python train.py --n_layer=13 --n_experts=256 --d_expert=32 --activation="geglu" --normalize_top_k=false --n_groups=4 --lr=0.00657 --beta1=0.95 --seq_len=512
Below are experts of layer 4 (counted from 0) of a mixture-of-experts language model. Rows are named router (the router's row for the expert) and show model dimensions 0-63. Each number is 500 + 50 x the weight over its row's rms, rounded and kept within 0 to 999. Numbers have three digits each.
After each expert's rows: "mostly gets" lists some tokens that are sent to it at least half of the time; "gets" lists some tokens that make up at least twice as much of what it gets as of all text. This comes from a sample of Wikipedia text that the model never trained on. Tokens count by the router's weight.

# expert 53
router:513559496497490418512486511486467505509514494513512586442489561545473504570435479541518518491490573417534489471439404517445500459510405353389547547462569496586563392644479544431475476566547419
mostly gets: " August", " Robert", " He", " September", " Civil", " Jan"
gets: " ", "19", " He", " August", " September", " L"

# expert 63
router:466409465471480453494498545530535451449473514452492418482562503529471537462477544470416508531508510514553560572437633475559439465570496553502450513519395549445401554467488478561572524483448459
mostly gets: " The", "The", " the", " a", " an", "the"
gets: " the", " a", " The", "The", " an", "the"

# expert 167
router:547497601553510499448501510551438520539495576472584505461443577480472490510467485545473555461444456429520395413462503538471555482505440405439566519536569531489579435563418513462506514498540398
mostly gets: "%", " %", " Goals", " yards", " Votes", " touchdown"
gets: "%", ".", " .", "–", " points", " goals"

# expert 196
router:471481569536544539411540495526495519451471507458488487403460531550504498434562499524462443534571571523446591514476453441538490495488596571495454575525567390502557507463425573507451448436514390
mostly gets: " UTC", " −", "|---|---|---|---|---|---|\n", " %", " ", "|---|---|---|---|---|\n"
gets: " ", "+", "–", " $", " −", " —"

# expert 72
router:439514450486400547586521514505577484582520509577590500436463442442525473511501462537527546572508519569449475525469574522422550477400448558462493501466557474537543570575523478611520470581485506
mostly gets: " four", " three", " six", " five", " two", " seven"
gets: "2", "1", "3", "4", "5", "6"

# expert 128
router:461550589495590518546525443477531442451550486479449540474552537565416544463523406440534467453484594445540438471497464480475493504483490473471499576532454426436423445550469542442452440447548403
mostly gets: " (", " '", " [", "(", "_{", " (\""
gets: " (", " \"", "(", " [", "/", " (\""

# expert 223
router:515378474489530471539452446453525423486448507489523401545543541578489522428545513489420473546514494489557527528445621478534387526589432556519441479541377557531424568509515457500571544501479512
mostly gets: " his", " their", " its", " her", " the", "'s"
gets: " the", "'s", " a", " his", " her", " their"

# expert 92
router:478534426509484619521592435541457473520516544536507479574462437516480453530482501473513505472501541499551436551504526459573541402458618511509530553441513415440612485481422487575456490426513422
mostly gets: " J", " Bur", " Kar", " Bal", "har", " Bor"
gets: "ar", "ur", "1", " J", "har", "un"

# expert 96
router:529424450521408605567488449403498497518548489478545503534470507449490465548544519477565477477516404520549437598491494448456502446501460551460428472519503444521431447430569438475465494478488594
mostly gets: "ini", "ville", "ova", "awa", "ović", "ota"
gets: "i", "a", "o", "ia", "e", "ak"

# expert 175
router:480408411427423461561452499425546494440430524505426389528543569515588532450624540475415487538517462531540548612533607497497409490521458578506471431500434563488452511468483402576545504471485534
mostly gets: " the", " its", " their", " another", " latter", " southern"
gets: " the", " The", " its", "'s", "The", " their"

# expert 121
router:518571571487495640429465514516450561522527552553424513497496509537547489584624468527397496458545567522479430494564626461434471599404467517519493458505510592532571602461564610495463469499513521
mostly gets: " released", " began", " used", " served", " based", " located"
gets: "ed", " used", " based", " built", " located", " born"

# expert 59
router:521446538448453595538454481561600471422489521492556493579448460536511473537597534525512498524479454533552454446488472577540459479559501525525538481497563482439495515511557536537467521422369569
mostly gets: " He", " who", " has", " he", " she", " they"
gets: " he", " He", " who", " she", " it", " She"

# expert 192
router:488506376498462483553446580437530447474523547523599477477537458489419445487464491488556486604505494448555480519489446462561473451527512524489526508533499530475408516516375484529517480507490457
mostly gets: "awa", " Lu", "е", " El", " da", " Jose"
gets: "i", "o", "a", "u", "ai", "an"

# expert 255
router:449537546552578609467552482566501459484425500509462510569538440482391562492463432517488479542516544582490547605495566510542509447458569581571520572483508384521482592453504569574572502471460481
mostly gets: " V", "v", " Zh", " X", " Ch", " Kh"
gets: "19", "v", " V", " ", "w", "b"

# expert 129
router:539386569533543461492514498480575453451429564435440519493503509478413541507571507491478475570579421468546449477607476585508511496575523590471421499441501537443489508516513556604481503469515526
mostly gets: "\".", ".\"", ".\"\n\n", " that", " when", " although"
gets: ",", ".", ".\n\n", " that", " but", "\"."

# expert 98
router:497528545503527451515446545469493474501485473541513550462462534524482488554433506551514563501514536424545458450427384515433486462501405374385542550512530448527556377613452535446483514513528409
mostly gets: " G", " De", " she", " we", " he", " la"
gets: " he", " G", " A", " in", " In", " C"

# expert 52
router:444520458526591521521559460511533490435492503552473424527519522437509538505458409576475491528546563555427468600490473567454575511540508551509526557571542462548519594559462525513539543524469438
mostly gets: "20", "19", "18", "17", "16", "15"
gets: "19", "20", "18", "17", "16", "15"

# expert 21
router:546558430528514535499494533536456501489541451442510533530454438477393498561452517428529503496479605466540518498475440589487501417479521434509554509529517508493482420606482469522413575549552495
mostly gets: " Alex", " Mal", " Jan", " Georg", " Ali", " Man"
gets: "an", "in", "a", "il", "am", "ai"

# expert 200
router:475536453431514424469473602508538446496508535540532489438459549421558460458479526554519553509552499434533474426488456536442526582595445470478505442539502427475505461518551522579462512509540548
mostly gets: "During", " During", "In", " within", " during", " Since"
gets: " in", " by", " for", " of", " In", "In"

# expert 183
router:532542531496478436520439505496461495527484479482509586471449531533477492547442483541535520458544540387537432460468428493406496484462432357382542553520524487517596392632436546440490496546522461
mostly gets: "/km", " Wh", " phys", " Operation", " compris", "″"
gets: " |", ",", " was", " is", ".", " March"

# expert 202
router:522392437432484431539438551413495501523535461540464503531549555499437536482533512465481569505576579494529429548574549522447551502572538515473558524467443552492424512517481559493513576520509584
mostly gets: "\":", " –", "},", ",\"", "),"
gets: ",", " |", " –", " -", ":", "),"

# expert 142
router:544461395527424519540477435436485566433544494535495467545509486482573397482520560409419470461500428478627495508527517494485463425530430539481440457445463412574522472445560420513451502554525547
mostly gets: " Africa", " States", " Spanish", " Italian", " France", " Romania"
gets: "ian", "o", "a", "ia", "ate", " States"

# expert 68
router:512607564535586572503436563493421532530488508474542570465503491514373465574456466553471592451500528489471426457434519466475517579466521439437479491491531517587542543568452544536500494543573501
mostly gets: "″W", " due", " died", " came", " Died", "|---|---|---|---"
gets: " —", " was", " due", " found", " well", " came"

# expert 249
router:425399523484433425546487521545525526530535463420557504462508538522539550515494578454498400491513522446571550558530590422531449523489530504462467497407460588467473481516440435549506419437519580
mostly gets: "Other", " •", " Other", " Binomial", "Medal", ".:"
gets: " |", "|", ":", ";", " •", "Medal"

# expert 207
router:476549513495511445513484436530509464461499467521508570446474468604461510559418485566514499497476540448535459435435414515472561465515422335445534529468547492548548387611471560479479477556537474
mostly gets: " St", " Ed", " Dr", " Sir", " Don", " John"
gets: ".", " St", " C", " /", " G", "19"

# expert 115
router:529481561499585469561516553575534491456436477458478467492558532463407567451614479467417509581566508490465479453548521525498443589591535537434456558466477544495452491515474505523493588525426427
mostly gets: "\".", ").", ".\"", ".\n\n", ".\"\n\n", "\".\n\n"
gets: ".", ",", ".\n\n", ":", ").", "\"."

# expert 186
router:499561434524585506469552434493511516459441568541518535594519414497557423503437539488558573536446522451522422510481424487499514439455434447503601529581568457516440487525425513426503491565495434
mostly gets: " S", " Mor", "-S", " Sam", " Is", " Will"
gets: "s", "es", "os", "S", " S", "as"

# expert 69
router:530471515465521452548444534535572437438497420454540479452516544459557469440527599427503494591493511499555569502518541478481434509562514546478536468476407561461402486491449507618516495552430580
mostly gets: " Binomial", " Genus", "\":", " starring", " Starring", "Species"
gets: " |", ":", " by", " with", ";", "):"

# expert 141
router:490560535580509508448495456573486514558522545480535518470489552486388497534499470492441553470554505534528475521510554514523452457412474432500516419476507589512494488493395483523504541463487569
mostly gets: " debut", " •;", " role", " appearances", " much", " beginning"
gets: " up", " part", " debut", " role", " season", " age"

# expert 43
router:439568528555533354512528491548533478489572529596537496452476436518508477550496511508479527502540501488542464462433462459473540503450443396421563456529523462534592388599542552540545471544535431
mostly gets: " ad", " Dar", " Lor", " Mor", " el", " Bad"
gets: "ad", "ul", ",", "ir", "–", " an"

# expert 228
router:493496577559460601492580468603496529585525466473522493536489546512379503503463478547530501531539509461453533568501478386596497491444583433467501480441590457488556494521453483423447421424516478
mostly gets: " JPL", " Co", " DF", " MF", " Col", " co"
gets: " ", " co", " C", " Team", " Z", " JPL"

# expert 164
router:537565582541442538499462488575507498441562488589546509499546467489416547576475393515497516480569627456435450449494429495484548569418482450426478512510520504530546529574415591556473493516563453
mostly gets: " Bl", "-l", " bl", " Nov"
gets: " L", "D", "19", "20", " p", "L"

# expert 17
router:484567507506526578516523473572518483540482461394562566416483481462572460484433462536511559466456472441552501523436486465437475442406464424455484426516538447509564547570417479554442473462566602
mostly gets: " JPL", " •;", " Coordinates", " Born", " Genus", " Apps"
gets: " Born", " name", " Genus", " Phylum", " Website", " Died"

# expert 57
router:458524434459595594538576479484545486502491471470440478541544524446422513503476433482473478512518571526458540548531499497513512502497584631557480577504415407497479541435478537517507507435458428
mostly gets: " N", " V", "Al", " Jer", " Dou", "-N"
gets: " N", "n", " R", " V", "v", "r"

# expert 195
router:539518393469471538540440465462559448441486493406517516564518447435418461504504561444596449580502435453556482509537437522546530449478503501507569521536532393531458537546478458464440514490530536
mostly gets: "idae", "ić", "ı", "aga", "ko", "aya"
gets: "i", "a", "u", "ala", "ou", "o"

# expert 218
router:593473443488453452500406524476438462533565500529572564487442574474531408430453526428497541466434494446486514489442470508547538475458541448445534491563480550434479503541398529534482486545538459
mostly gets: " •;", " ·", " BRA", " At", "At", "%;"
gets: " at", " |", " on", " in", "0", " ·"

# expert 244
router:500536544537503438538491482504455506555493510500471569453465508524484501574424483522487496495470536426557457459454437507450537460482400371425556523498537481559578384633463533436475503536582407
mostly gets: " He", " Mr", " Los", " La", " social", " Chicago"
gets: " He", " L", " C", " ", " he", "19"

# expert 109
router:486505560525558603425562489521514499502428428560526447536519461534438562526450432513442535525541613556452532601463512531573491523459619616587459562511494454494506549446492548509549537451440436
mostly gets: " Br", " Pr", "r", " Em", " Col", " Dr"
gets: "r", " R", "l", "w", "ul", "c"

# expert 176
router:395444580505534435528504447448496447439538424450489485508512500468533484403548521415488394499596473508548559530477534541553405421642460575554471518516425562560423542518509568426537486499527472
mostly gets: " of", " to", ".:", " the"
gets: " of", " to", " the", " from", " with", " by"

# expert 208
router:534576385475492535550430488411574517476497513542528498571477450441582452576509546544530526561504493462517418477524465480503541542440479518471519461521525384474511441592526419474451497462466554
mostly gets: "idae", "berg", " Oblast", "sson", "ensis", "enia"
gets: "us", "is", "a", "i", "ia", "um"

# expert 15
router:497417521553492612469478439520505500450463435541470486579483457522594492540569580505542476514445449518536458501538513489563458418479463525575536442488552453535530553431592413462487543491501629
mostly gets: " schools", " students", "ians", "ators", " members", " officer"
gets: "s", "ers", "es", "ors", "ies", "ings"

# expert 215
router:498438569415532455474421456442591447419462499485466487593496498557471551500518499430470469577591470474522452446571445586463465560579502551451514555436441542457451464528518575515466553535522487
mostly gets: "\",", "),", ",\"", ",", ".,", "—"
gets: ",", "),", "\",", ";", " –", "—"

# expert 20
router:520556520515525421518447501511447493539510504493496584431475527510477505556443492554496526479484522408536458457442421505433537447492400358416551516514520518563559372617452550454477503526563433
mostly gets: " Van", " Pittsburgh", " Atlanta", " Angeles", " Minnesota", "%;"
gets: " |", " He", " H", " L", " the", " A"

# expert 219
router:451473483578475603487576517530432560536493550499439443563454582514503436475513443497435531514535520463449471586469542494516559463415584490487559570522513500431527502518451533437484464458478398
mostly gets: "×", " Goals", " goals", " medal"
gets: " ", "–", "1", "×", "11", " /"

# expert 177
router:544431551525431643509519456496442575567503569440596472600462568486563490542519466540512483487460375524526458504465495547479531470501440487505562432482517505419519466405551451492487465533510525
mostly gets: " year", " time", " season", " election", " months", " days"
gets: " season", " time", " year", " day", " years", " game"

# expert 3
router:444530612497603427447565519482527434417518482463410459487468435571433471424588389513496523494522547454488431457457485500545566589528489471488484605487453489470445467521490582488495448501539404
mostly gets: "(", " [", " (", " (\"", " “", " '"
gets: " (", " \"", " ", "–", "/", "-"

# expert 73
router:435501464502545588432586467531513503502510490422379482573516454476564447493428494482509485500568521544513487494565485521502515468456611591543501555536516399504466565435448553519498479467449444
mostly gets: " Bh", " Od", " Mir", " Ib", " S", " Mos"
gets: "h", " S", "b", "ab", "r", "S"

# expert 247
router:565576515562524572494492456547417584487493503481462557518431457495503429561468504532524534419410504509452450566472440472556583470447587413463526548489524449486566476573435482441457441496578435
mostly gets: " JPL", " MF", " DF", " Votes", "°E", " Hay"
gets: "%", "20", "19", " days", " May", "*"

# expert 133
router:450457523550601476523576530536506427459477477440448500471544559524467583452594397486439464483528553470465529546517493484547469502619571515534444527450507569495419487530472571463447553464514483
mostly gets: " =\n\n", "==", ".\n\n", " ===\n", " ==\n", "==\n"
gets: ".\n\n", "=", "==", " =\n\n", ".", "\n\n"

# expert 126
router:561472541389524426506538523484485447519539467456462490484585607524464570499566466518522481552557521557387476489503431476510444479598585492518471560441409538467567452503481534478488514406470449
mostly gets: ".\n\n", ").\n\n", ".\"\n\n", "\n\n", "\".\n\n", " ==\n\n"
gets: "-", ".\n\n", "\n\n", "|", ")\n\n", "=="

# expert 169
router:469507522535505547428556547527578421486404511525505484485512516435514514494454452525480528522556550556474509463568542527583497571481547536565499577521505428504550541387456539554571538448421483
mostly gets: " br", " Sw", " cr", " sc", " Cr", " cl"
gets: " s", " b", " t", " c", " st", " w"

# expert 120
router:499568541575505445476484450563493456480542522541577587431471493545477480569429483543513535518529577437538422536495431457431461446431448423434508499526566443562613431629471566479466496519557459
mostly gets: "″W", " North", " re", " windows", " here", " towns"
gets: " ", ")", " P", " S", " re", " m"

# expert 46
router:449500414457414543519522489445513507580520509558512518432498483434482478502526457567532501509519395571441496527429558513468556477416597582430494516567559498513533608534460458499538449559547469
mostly gets: "4", "8", "7", "3", "5", "9"
gets: "0", "2", "1", "3", "4", "5"

# expert 6
router:512559386491511490555486420450598522499506564546547514482550456461489504511460517500487415531430465520538456556484446412576557486486550597599504438516461455513457555501445482473519528480500492
mostly gets: "ller", "č", "ž", " Jenn", "ö", "ł"
gets: "e", "z", "ö", "a", "as", "ie"

# expert 210
router:540442407420568433520447490393571437443476510444423390511491483439574492522631456513506504511569461463503436575562500533486500516598556565434544587503409551498486471479424489454565508497425512
mostly gets: "},", ".,", ","
gets: ",", " |", ":", ";", "),", ".,"

# expert 127
router:552451581501546446490489520495420515482540592458539523447475607457530460397600548412518509454555454510504485401466561533529492478528428521503520512503444524533440575499491578477537482507587558
mostly gets: " between", " during", " against", " across", " from", " During"
gets: " in", " by", " from", " on", " to", " at"

# expert 136
router:521591528505502409554451461555491532513516525502479612468477481528492502536441505481524494495530555417524438448436400492419526446502458389395539545519529501512585375613429526493474516514501437
mostly gets: " There", "There", " In", " It", " According", " Ministry"
gets: ",", " In", ".", " is", " It", "\""

# expert 19
router:449495541513482452541544577427581576497556494479524453481515513483381519445553446519483474578537595448491557555478555527575560505479568491497553545491498489493531481500406538499545452459456503
mostly gets: " cho", "   ", "See", " ", " determ", "     "
gets: " ", "–", "-", "See", "   ", " can"

# expert 12
router:435468560503535414545487430425554450535503478434498548440553541543542523471496540451541443626532457464490485502530584479466571485553487469490495549435488548412460465574482436583458486555530575
mostly gets: " —;", "%;", ";", " –;", ");", " |"
gets: " |", ";", "|", ");", " —;", "%;"

# expert 124
router:478553538544432551431584399563522462531509571580550525543590440559582494486508548521535439379404459479472399483546463448486551495488457493521529464535597497511626474452510469447496434500470546
mostly gets: " buildings", " schools", " areas", "uments", " operations", " activities"
gets: "s", "es", "ts", "ors", "ers", "ions"

# expert 189
router:486588511511517460515482546553484555534489477504483549438458539536478522522442490528504444517498521413579435485414404459450467456495440373397508552518489484553571387621515507451479487543547432
mostly gets: " Society", " Corporation", "%)", " Ltd", " Association", " company"
gets: ".", " a", " the", ")", " The", " A"

# expert 185
router:533525560525564525498461530528463493579514401546577540550485461493487450599466473449525534470514570476538455565455459491447523395501461437424518518518584509553568429545523476443427479526506467
mostly gets: " Committee", " Secretary", " Society", " Affairs", " Occupation", " Office"
gets: "er", "ers", "==", ")", "ters", "ors"

# expert 187
router:565484507452445446460500518538488458415512474460437545448513605511540428397543517480487469467575473579540506484522551575452409440551479530546537425520410541557412563508532580452509508473522509
mostly gets: " from", " to", " into", " between", " towards", " at"
gets: " to", " of", " from", " in", " at", " for"

# expert 239
router:513512437558469525532577524561469540544539551523478517458432487450429445486475468526604496478499500457555558608477540520549541547430548449517535537482514418491441500476385519425498463491457416
mostly gets: " Ba", " Ha", " Sa", " ITA", " MF", " Ka"
gets: "a", "O", "E", "u", "L", "Z"

# expert 134
router:545523486560485566523449441454423481546452620415557486432518549519578571553502513417560506458453452416577464552465467492462514512483435436512460451431432544537519460501517549465518445474567583
mostly gets: " time", " football", " city", " day", " country", " days"
gets: " time", " day", " season", " career", " years", " League"

# expert 238
router:492548533511506415514485494487502461541512510549499575460458526531480520530417486522516521482488521430564438407448432497461522462493391352431550549490555481546569382625432521473496494535563413
mostly gets: " Mr", " St", " human", " Holy", " Dr", " Saint"
gets: " the", ",", " A", " St", " The", " F"

# expert 9
router:500492434409436474524522503395519484504536422514507546470512448439567490551457604542528580541432443504496507430483528513501529525492416537502495477553591436557549476549563389478492505509478586
mostly gets: "order", " Creek", " Mount", " nuclear", "oe", " Norman"
gets: "ae", "e", "i", "o", "ia", "ale"

# expert 55
router:564480489526411461519416487508512579557501508545508535468445458547587459543560563518533466398438417550541448524501547461463510445547428515492522506522551465505567492466510474493399526501526587
mostly gets: "′N", " windows", " buildings", " building", "ients", "jects"
gets: "ing", "e", "es", "le", "ers", "er"

# expert 82
router:491468585520571539460447430497417591468533442617431520456493506515526437546602488519502528458474449525542539522456526541520501481524475535526549380497532546560506581400591567495507472451538570
mostly gets: " made", " won", " began", " announced", " held", " signed"
gets: "ed", "ing", " made", "ated", " won", " signed"

# expert 11
router:533502565551423517521430473509572534428450569563457482537537507444551483507537541567552463525465411517562452427483437554554517417590449522536555418480509490485550489479570524538448505523462584
mostly gets: " who", " that", " but", " which", " when", " while"
gets: " that", " but", " which", " when", " where", " as"

# expert 233
router:537490598556552603522519465517512462535502505487497434554484505521531526484428445470531491506520412620530445412469434461439429478526384524489468468489550473500515514448525519484445477430521592
mostly gets: " government", " life", " development", " time", " period", "-year"
gets: " time", " career", " life", " years", " role", "ation"

# expert 70
router:514529500464464505499559563550489534525508517504572557433438489506592515484406488477477507380383472458481458491504440455471545486480523395515591532550523561513521452616480441446528440555494468
mostly gets: " Te", " Li", " Po", " Free", " anti", " lo"
gets: "o", "e", "i", "an", " mi", "ar"

# expert 229
router:453552549527465422518511461519433504391560500495389439470522605511546470444455516536523448463586462504543484508456461569493446497563416530562510455570440576520498488478519552516505481527453523
mostly gets: " of", " about", " among", " includes", " containing", "During"
gets: " of", " for", " as", " with", " to", " by"

# expert 178
router:430563513504581565501534457514487403504549486472555546448551437564478476565433468491555517573455506448463530438501432445440471541517538508446490581496436444533412498555429591504453438501570427
mostly gets: "P", "W", "M", "R", "S", " P"
gets: "P", "D", "R", "S", "M", "C"

# expert 81
router:504532515507533429531473539490442474550509496510491586473457517553479513561425452510513514491504531422544471441438416514457502466512403361413542537511540472557591369620464536440466481561530420
mostly gets: " she", " A", " he", " Civil", " econom", " Robert"
gets: " he", " A", " The", " C", ",", " F"

# expert 93
router:539390457460435448551504520390522497531513452457407472499489519514574419472527532516462476462566453480460532497480466511485526458562500529472474563496394551483470476562478443470510456543494503
mostly gets: "%;", " |", ";"
gets: " |", ";", " -", "%;", " –", "):"

# expert 54
router:440527550543525434509488421521436561451545482547415470413458570521496466495629466529514502468452419565524575512484551506481507486487441500533491454546534533485472565406582528500561464449539546
mostly gets: " took", " using", " wrote", " make", " playing", " gave"
gets: "ing", "ed", " of", " played", " with", " won"

# expert 144
router:550453584503462507543503421444553527452437541542486506510482563539468517455560495560477528458525445502507500441545558580620400460627430534520502485436450511483474527495572535555472470423477557
mostly gets: " that", " when", " while", " if", " what", " before"
gets: " that", " when", ",", " which", ".", " while"

# expert 150
router:529553472509585478507527457518478443495531512418455547541500496607385502456432504501511586471518447472489475433456467485429547561559518373452473505527493568506399421563403498421532539530482386
mostly gets: " Ed", " Tom", " Sal", " Dan", " Mad", " Sam"
gets: ".", ":", " Al", "'", "id", " Sam"

# expert 140
router:519530477487479476513540552582457408621490437437570552483463460497548482559517458581549543528505443415554439484533455447412565550490436406442573536554504547482524440553519450401411474620604458
mostly gets: " aircraft", " mm", " Squadron", " Battalion", " unit", " ships"
gets: ")", " |", "2", "0", "1", "8"

# expert 8
router:575545440561476400496507500481414524435475443559568592505443445477570485551490564485584442496404532350564444517483431503531555537477449427440528522425494563475565466594430469441460458543514515
mostly gets: " Ha", " Los", " Do", " la", "ka", " van"
gets: "o", "as", ",", "a", " |", " •"

# expert 27
router:558490411488443577471426397486420528447618519531548518548513482512560516528488543487464508446427410531515492598462454439432467433507455494567529423561528545494409509405511449421453479592439633
mostly gets: " Jones", " Love", " Rose", "kins", " Stone", " Adams"
gets: "es", "ing", "s", "e", "ers", "ale"

# expert 251
router:479481449458555614454535495477504494593527550441512517475500546547532439544443415513555485468479548493486547634507513460482522461409624529508432575507517450471505540468424541559517450442548471
mostly gets: " MPC", " JPL", "′", " NY", " DN", " UTC"
gets: "H", "0", " B", " m", "20", " MPC"

# expert 205
router:512431479451478442519501481480574451445528452472448471491448530507586468399535549502459484559549491489540528496476525466479472565592473528471510523459410546542424475498566483520443472486558563
mostly gets: " including", "):", " include", " by", ".:", "including"
gets: ":", " by", " with", " of", " to", " as"

# expert 194
router:498420545548468444509487515507501473438488561480475472457531626480609520425524560534519446479494480587529579465546511554491468484569465583555535469544465539457511578444594548548518517450486582
mostly gets: " through", " between", " with", " using", " without", " when"
gets: " with", " from", " to", " by", " through", " of"

# expert 32
router:531526381518430536489501508443442467498499502540495511606516400550491452438457599429548522453435448521538480498536511469550550525520449511508457437504459474458449539434467409575501450552459540
mostly gets: "iang", "jamin", "ī", "roy", "iy", "har"
gets: "ar", "ay", "y", "al", "an", "ai"